Below are experts of layer 4 (counted from 0) of a mixture-of-experts language model. Rows are named router (the router's row for the expert), gate (a neuron's input weights, with its number), up (a neuron's input weights, with its number) and show model dimensions 0-255. Each number is 200 + 20 x the weight over its row's rms, rounded and kept within 0 to 999.
Before each expert's rows: "mostly gets" lists some tokens that are sent to it at least half of the time. This comes from a sample of Wikipedia text that the model never trained on.

# expert 125
mostly gets: "x", "\") ", "X", "x ", "ix", "Chevrolet "
router,203,249,193,180,169,194,201,216,216,229,220,200,176,214,209,184,181,157,173,226,217,214,213,168,269,244,194,197,178,249,226,247,198,195,160,194,189,193,197,205,180,180,180,188,198,219,184,237,152,212,186,204,202,208,215,205,210,210,195,167,196,176,200,188,212,212,181,178,229,231,235,234,240,190,209,210,217,195,204,206,231,228,167,206,186,210,190,179,158,204,195,187,227,172,187,200,212,227,191,180,219,211,211,217,191,184,203,223,180,190,193,212,210,205,161,235,164,193,218,211,210,212,231,176,175,203,202,182,217,168,196,203,186,207,179,195,181,224,197,200,181,196,216,182,212,189,204,179,219,203,215,187,224,189,227,208,178,227,206,215,208,207,183,196,198,195,190,224,176,191,208,217,204,214,217,179,221,179,217,183,203,165,201,177,220,217,210,209,220,181,224,199,220,216,174,180,214,206,191,188,170,167,216,179,231,182,254,219,182,190,183,208,192,199,181,164,187,180,205,199,189,214,191,175,202,221,179,208,192,196,214,209,211,160,211,149,197,188,202,222,191,201,208,195,215,241,215,222,194,194,197,190,163,203,214,210
gate0,217,186,202,191,193,193,161,215,222,217,229,216,168,218,193,185,175,183,188,188,209,208,212,181,195,204,199,179,218,196,214,198,212,223,206,206,216,179,193,217,216,190,162,201,164,194,158,196,177,194,209,214,221,199,184,206,190,150,237,169,206,214,203,199,213,243,209,170,199,221,192,252,165,213,204,200,243,196,196,209,192,225,194,233,188,195,192,194,182,215,182,164,201,191,174,193,215,226,156,185,164,181,232,215,205,190,244,197,195,192,203,214,204,209,202,194,220,187,175,200,204,239,235,201,176,193,202,203,220,197,210,253,219,201,177,206,214,204,217,200,210,215,212,181,199,209,191,173,204,224,214,190,216,178,200,193,227,210,195,213,233,211,227,213,244,197,206,231,198,188,203,165,220,211,187,198,231,196,207,195,195,199,184,229,206,169,194,187,190,185,215,189,199,216,204,226,213,162,164,174,157,155,164,203,212,219,275,211,225,196,172,212,202,194,201,183,179,197,209,211,196,202,187,173,202,192,160,187,190,195,228,199,180,172,165,194,191,187,175,213,210,180,232,159,222,186,226,190,206,195,209,183,187,216,222,177
up0,247,225,199,225,212,209,201,215,222,194,206,204,196,219,165,245,223,200,181,175,179,214,206,191,198,205,191,196,211,186,188,219,188,213,188,180,203,199,200,197,199,196,182,206,194,216,206,179,190,204,163,197,194,180,208,203,216,186,211,226,191,189,202,187,216,195,209,169,225,186,194,208,218,227,199,139,201,189,238,222,205,155,200,206,191,234,205,191,227,224,185,183,179,213,153,208,213,219,178,165,200,210,203,221,205,170,204,178,202,196,155,177,205,232,202,213,184,213,209,156,224,217,206,232,217,199,218,240,146,199,214,194,230,188,148,217,180,201,153,196,193,187,187,229,156,187,149,189,208,225,198,217,159,208,181,230,138,188,206,214,224,201,218,169,182,222,189,204,231,170,200,220,211,156,234,202,185,214,200,208,208,219,219,202,196,206,187,187,203,192,190,180,194,210,203,222,215,211,194,184,239,202,195,196,233,175,185,190,219,185,215,219,172,197,196,222,198,224,190,220,214,193,231,205,219,231,205,212,208,182,198,192,185,210,187,221,191,211,183,201,182,186,199,205,241,225,202,186,197,188,200,192,166,220,205,229
gate1,220,213,188,193,193,178,214,206,235,192,168,204,183,211,220,166,179,165,186,224,200,195,186,246,201,192,215,174,196,209,203,233,202,194,211,196,191,182,229,215,200,208,187,176,189,162,200,201,213,228,183,202,167,201,208,175,208,181,211,187,227,192,195,196,238,186,175,192,208,186,197,215,208,168,200,213,235,142,209,178,197,179,199,220,218,218,159,246,177,197,180,210,225,155,177,200,205,192,214,189,226,195,193,205,209,193,221,224,176,189,181,196,197,200,180,215,200,211,222,212,168,200,199,201,195,189,208,203,190,195,201,253,185,231,164,192,211,174,181,217,198,227,219,187,218,201,195,230,207,167,171,221,226,212,218,201,242,198,212,192,234,233,191,203,184,165,207,204,186,169,196,215,186,212,194,150,204,246,236,199,163,205,175,209,204,183,182,214,160,171,209,220,200,179,193,215,169,210,201,179,250,181,216,183,203,186,196,204,243,191,172,198,177,181,197,195,209,227,198,233,173,209,209,217,197,214,198,205,196,216,191,193,172,201,204,218,239,186,183,193,206,172,216,215,205,180,166,242,184,214,187,215,213,207,223,232
up1,229,212,197,226,200,187,177,184,199,196,181,232,211,183,203,214,190,187,176,220,229,176,275,202,224,199,189,202,179,178,192,236,218,204,225,199,206,195,200,198,182,196,169,222,201,170,225,202,205,202,193,182,161,187,241,226,242,186,185,203,198,196,214,215,165,211,179,190,223,176,199,213,181,224,162,195,206,220,213,183,237,223,219,188,201,207,187,210,219,190,213,202,216,188,171,208,194,197,180,150,205,222,187,203,192,215,214,215,209,178,168,215,208,222,179,200,176,192,202,206,168,182,165,201,178,224,219,228,218,230,203,178,188,200,197,207,192,207,214,189,181,174,233,177,202,217,251,202,184,236,178,203,188,184,213,166,210,201,174,210,210,212,218,158,222,174,207,229,199,235,186,192,223,185,186,180,185,233,198,210,191,197,198,165,217,169,172,181,207,201,218,173,199,224,190,198,227,178,203,211,160,207,200,228,195,210,182,239,221,183,174,199,187,206,174,227,200,182,219,177,201,218,159,190,172,187,204,204,217,216,193,183,209,203,219,185,219,154,231,208,176,199,191,213,187,155,154,201,186,209,209,194,197,215,187,178
gate2,180,231,202,195,247,167,184,195,196,217,228,179,202,235,196,181,181,165,229,198,224,215,185,185,201,210,198,193,223,201,172,199,204,232,188,214,183,219,180,202,188,219,196,196,198,201,194,244,191,202,188,236,221,214,200,200,229,229,197,175,198,163,222,200,197,227,189,170,232,187,232,192,197,220,179,172,226,187,184,217,153,185,201,218,185,186,227,188,218,198,214,189,183,198,215,172,217,195,174,187,204,225,207,216,151,193,204,195,184,191,174,248,219,181,161,193,196,192,204,214,194,187,219,176,178,229,191,204,213,190,185,205,181,207,190,203,221,222,232,177,157,196,193,168,199,194,173,199,211,225,205,197,224,231,206,191,195,217,211,260,232,200,193,187,196,210,171,203,190,181,196,178,197,213,227,197,200,231,203,178,191,199,204,206,219,197,201,195,203,196,185,185,202,226,183,191,171,193,193,199,226,203,213,224,230,219,203,209,190,159,167,206,196,190,210,184,230,199,230,252,201,223,185,211,177,184,177,189,216,210,211,175,218,148,197,189,204,186,194,241,192,212,226,238,201,202,190,211,175,179,197,141,150,178,214,206
up2,219,213,202,174,161,186,188,210,201,209,200,190,208,222,188,187,205,182,220,171,195,205,225,178,194,208,220,177,209,199,174,195,209,191,199,196,184,177,204,202,190,171,211,207,203,224,215,169,184,203,155,204,224,229,177,184,217,160,221,181,219,189,189,224,242,216,228,167,199,238,228,206,200,205,191,186,186,187,195,223,218,191,209,213,196,176,164,184,196,198,207,222,194,199,235,241,179,210,172,204,197,173,219,222,200,204,191,215,214,236,221,182,242,198,141,241,148,188,263,179,167,180,220,227,196,208,221,169,162,186,198,227,197,209,157,196,228,180,236,182,195,202,163,189,212,198,214,169,193,215,185,216,208,204,215,187,189,178,260,211,199,191,184,210,200,205,200,208,208,173,193,179,196,212,197,168,210,237,216,175,191,205,189,209,186,183,233,191,191,178,212,219,180,173,160,182,207,230,192,212,188,202,189,202,203,200,226,196,189,182,217,202,200,190,217,226,169,202,214,191,192,217,215,217,188,232,210,197,205,190,187,191,158,194,206,180,196,218,185,196,173,215,224,177,230,215,172,215,219,213,176,181,189,216,183,214
gate3,220,200,179,224,198,172,203,205,194,208,215,223,184,218,208,221,210,163,178,212,236,210,175,203,177,234,193,179,171,157,232,194,220,192,173,184,223,199,210,186,228,172,221,216,203,210,188,226,156,185,167,182,196,203,200,238,211,202,199,202,206,161,177,176,196,177,213,216,215,187,202,217,205,166,199,234,195,209,210,206,195,179,203,216,195,209,191,188,178,196,176,230,207,219,197,202,214,201,156,193,192,194,190,191,173,182,206,219,166,200,188,188,194,217,172,221,193,216,202,228,227,208,190,245,177,224,162,207,191,179,212,214,216,176,229,220,203,239,195,198,187,211,240,187,210,166,224,194,223,211,208,203,203,219,231,231,169,227,218,236,216,226,179,205,167,200,187,224,161,222,230,189,205,205,220,208,195,175,194,212,227,199,211,183,220,189,181,232,232,226,238,181,200,229,190,212,194,176,169,216,188,188,195,195,170,156,193,190,170,199,219,221,194,183,204,176,203,195,192,166,202,207,205,219,212,185,192,172,195,158,219,193,168,218,210,202,178,178,209,206,218,198,223,233,174,159,174,193,230,213,196,172,192,186,223,184
up3,246,186,200,182,187,177,193,181,210,195,214,186,199,221,211,215,184,207,201,220,209,204,219,181,204,224,176,195,170,196,236,216,197,200,186,186,196,182,217,226,202,210,195,187,166,189,192,189,179,204,207,209,170,202,239,195,182,190,199,199,194,207,223,206,228,215,211,205,239,219,170,215,201,202,188,230,214,228,163,222,187,198,205,233,179,191,217,206,224,200,187,228,194,189,222,203,178,199,199,220,224,206,195,226,212,175,193,201,235,226,187,208,194,204,208,203,196,192,188,175,209,155,207,197,215,184,187,224,196,198,185,216,199,222,161,233,209,246,231,184,169,154,193,196,182,197,234,238,207,202,208,188,157,192,199,185,192,236,189,207,192,184,229,208,216,196,198,221,148,209,239,175,196,170,206,216,144,190,212,155,218,183,188,212,209,188,177,206,183,199,207,201,224,195,227,237,225,201,185,223,193,241,234,166,167,223,229,195,204,192,232,189,148,192,194,175,184,190,220,210,160,153,215,234,201,200,205,205,199,208,176,195,164,198,182,175,219,220,198,238,206,203,206,215,184,197,180,163,187,174,200,204,203,191,202,220
gate4,216,216,219,209,200,186,212,223,206,178,218,189,198,215,204,205,203,174,200,227,233,214,224,213,212,199,208,187,172,202,197,186,229,206,192,199,146,171,195,212,206,205,212,167,206,183,190,224,185,186,192,238,183,200,214,231,193,215,182,191,198,184,189,171,196,209,189,167,211,207,217,224,197,193,204,213,214,186,220,218,204,196,211,234,188,203,182,234,210,234,193,227,172,187,210,192,227,175,229,149,181,206,206,185,196,190,228,210,194,221,203,210,200,210,167,208,197,160,175,211,212,197,190,179,195,182,192,187,244,153,198,187,167,212,192,193,210,193,209,174,202,220,207,157,198,207,193,204,206,219,159,221,221,196,188,194,178,239,163,195,198,216,209,212,196,208,176,240,192,177,223,176,215,165,196,156,203,176,217,222,168,170,223,182,223,165,186,201,208,185,221,216,206,161,205,217,212,201,215,218,178,179,185,229,205,224,204,211,196,163,169,172,194,199,213,172,223,226,258,210,186,224,200,192,202,185,152,231,241,199,190,221,202,161,178,199,211,211,209,219,228,210,241,213,176,207,196,214,205,176,206,181,161,217,189,179
up4,200,218,218,206,210,213,211,196,178,221,207,211,195,197,202,174,219,203,185,228,194,195,186,171,180,189,196,226,233,189,238,180,204,204,225,208,201,219,167,230,213,218,185,215,191,225,216,211,205,225,202,219,194,193,226,173,197,198,169,174,177,194,177,209,204,207,192,173,145,219,184,223,199,180,221,212,209,209,233,221,176,197,194,199,230,192,243,204,206,178,195,206,212,214,173,158,189,198,183,225,228,177,149,196,181,227,228,184,189,202,205,204,232,212,244,204,195,214,152,184,185,186,184,216,178,232,184,227,200,186,209,175,202,195,198,204,194,194,170,195,229,144,189,170,199,175,218,216,200,209,204,232,193,185,215,191,183,226,215,195,197,211,202,196,189,217,180,203,173,198,204,195,185,198,200,183,184,158,241,180,222,204,171,210,214,190,172,237,206,196,197,207,209,204,187,222,213,219,183,172,198,207,168,159,191,196,207,185,163,202,205,211,184,214,197,155,238,219,208,193,196,155,232,198,186,207,217,172,190,184,213,224,168,185,181,234,230,202,166,205,180,165,187,176,197,208,196,172,222,189,245,197,209,240,225,203
gate5,250,196,205,215,198,200,181,223,198,187,220,235,191,207,203,221,179,166,224,203,188,212,215,191,177,212,229,218,192,179,179,240,227,200,169,173,223,192,208,188,215,226,208,218,186,196,222,196,201,172,153,206,201,216,219,193,188,212,182,188,196,177,184,226,241,180,185,203,222,215,214,210,221,203,184,231,225,194,188,244,223,201,197,192,193,209,169,204,175,173,194,190,196,162,172,196,244,200,238,186,201,208,190,221,193,203,234,199,169,228,213,184,201,200,202,216,193,212,211,186,194,212,199,230,179,201,219,191,169,194,211,210,196,216,207,189,185,201,146,171,182,173,208,191,220,192,181,173,191,164,219,179,145,225,220,195,154,193,204,208,208,193,230,197,228,168,186,207,184,222,173,201,208,190,190,217,213,186,214,206,167,239,219,171,195,193,211,188,183,216,250,179,229,206,214,191,189,195,178,192,193,203,179,189,185,169,185,173,164,200,216,230,196,197,203,171,206,191,195,178,178,237,177,214,199,163,186,190,206,194,173,234,218,195,184,219,214,201,188,199,197,174,232,248,198,192,190,190,215,187,202,198,177,244,171,182
up5,230,220,201,222,210,185,225,194,208,200,181,191,183,213,214,168,173,208,214,193,185,219,199,213,184,185,196,216,183,204,210,153,196,177,215,191,206,222,162,158,168,219,189,166,232,218,212,159,184,178,218,156,195,207,189,175,154,203,209,189,201,211,175,242,221,191,217,217,194,187,186,210,178,208,160,210,196,177,175,185,233,227,175,205,197,202,169,212,191,167,198,212,199,209,219,174,178,247,183,238,179,221,190,170,218,227,204,168,228,206,202,176,218,218,232,199,235,197,205,216,216,219,162,203,200,179,211,184,249,207,161,213,201,204,214,184,241,162,194,248,223,193,231,221,232,191,212,226,209,194,212,176,232,181,211,181,230,188,212,194,194,222,168,214,174,175,222,201,201,189,207,186,188,194,179,191,228,170,215,208,184,229,197,214,176,185,193,211,214,189,210,216,167,196,200,210,210,242,210,216,197,215,216,188,202,211,205,208,205,212,205,197,190,184,172,213,193,194,227,200,200,210,185,210,210,220,172,188,193,192,196,222,207,219,230,207,212,174,208,169,244,208,167,192,191,194,184,223,172,198,200,218,213,219,220,187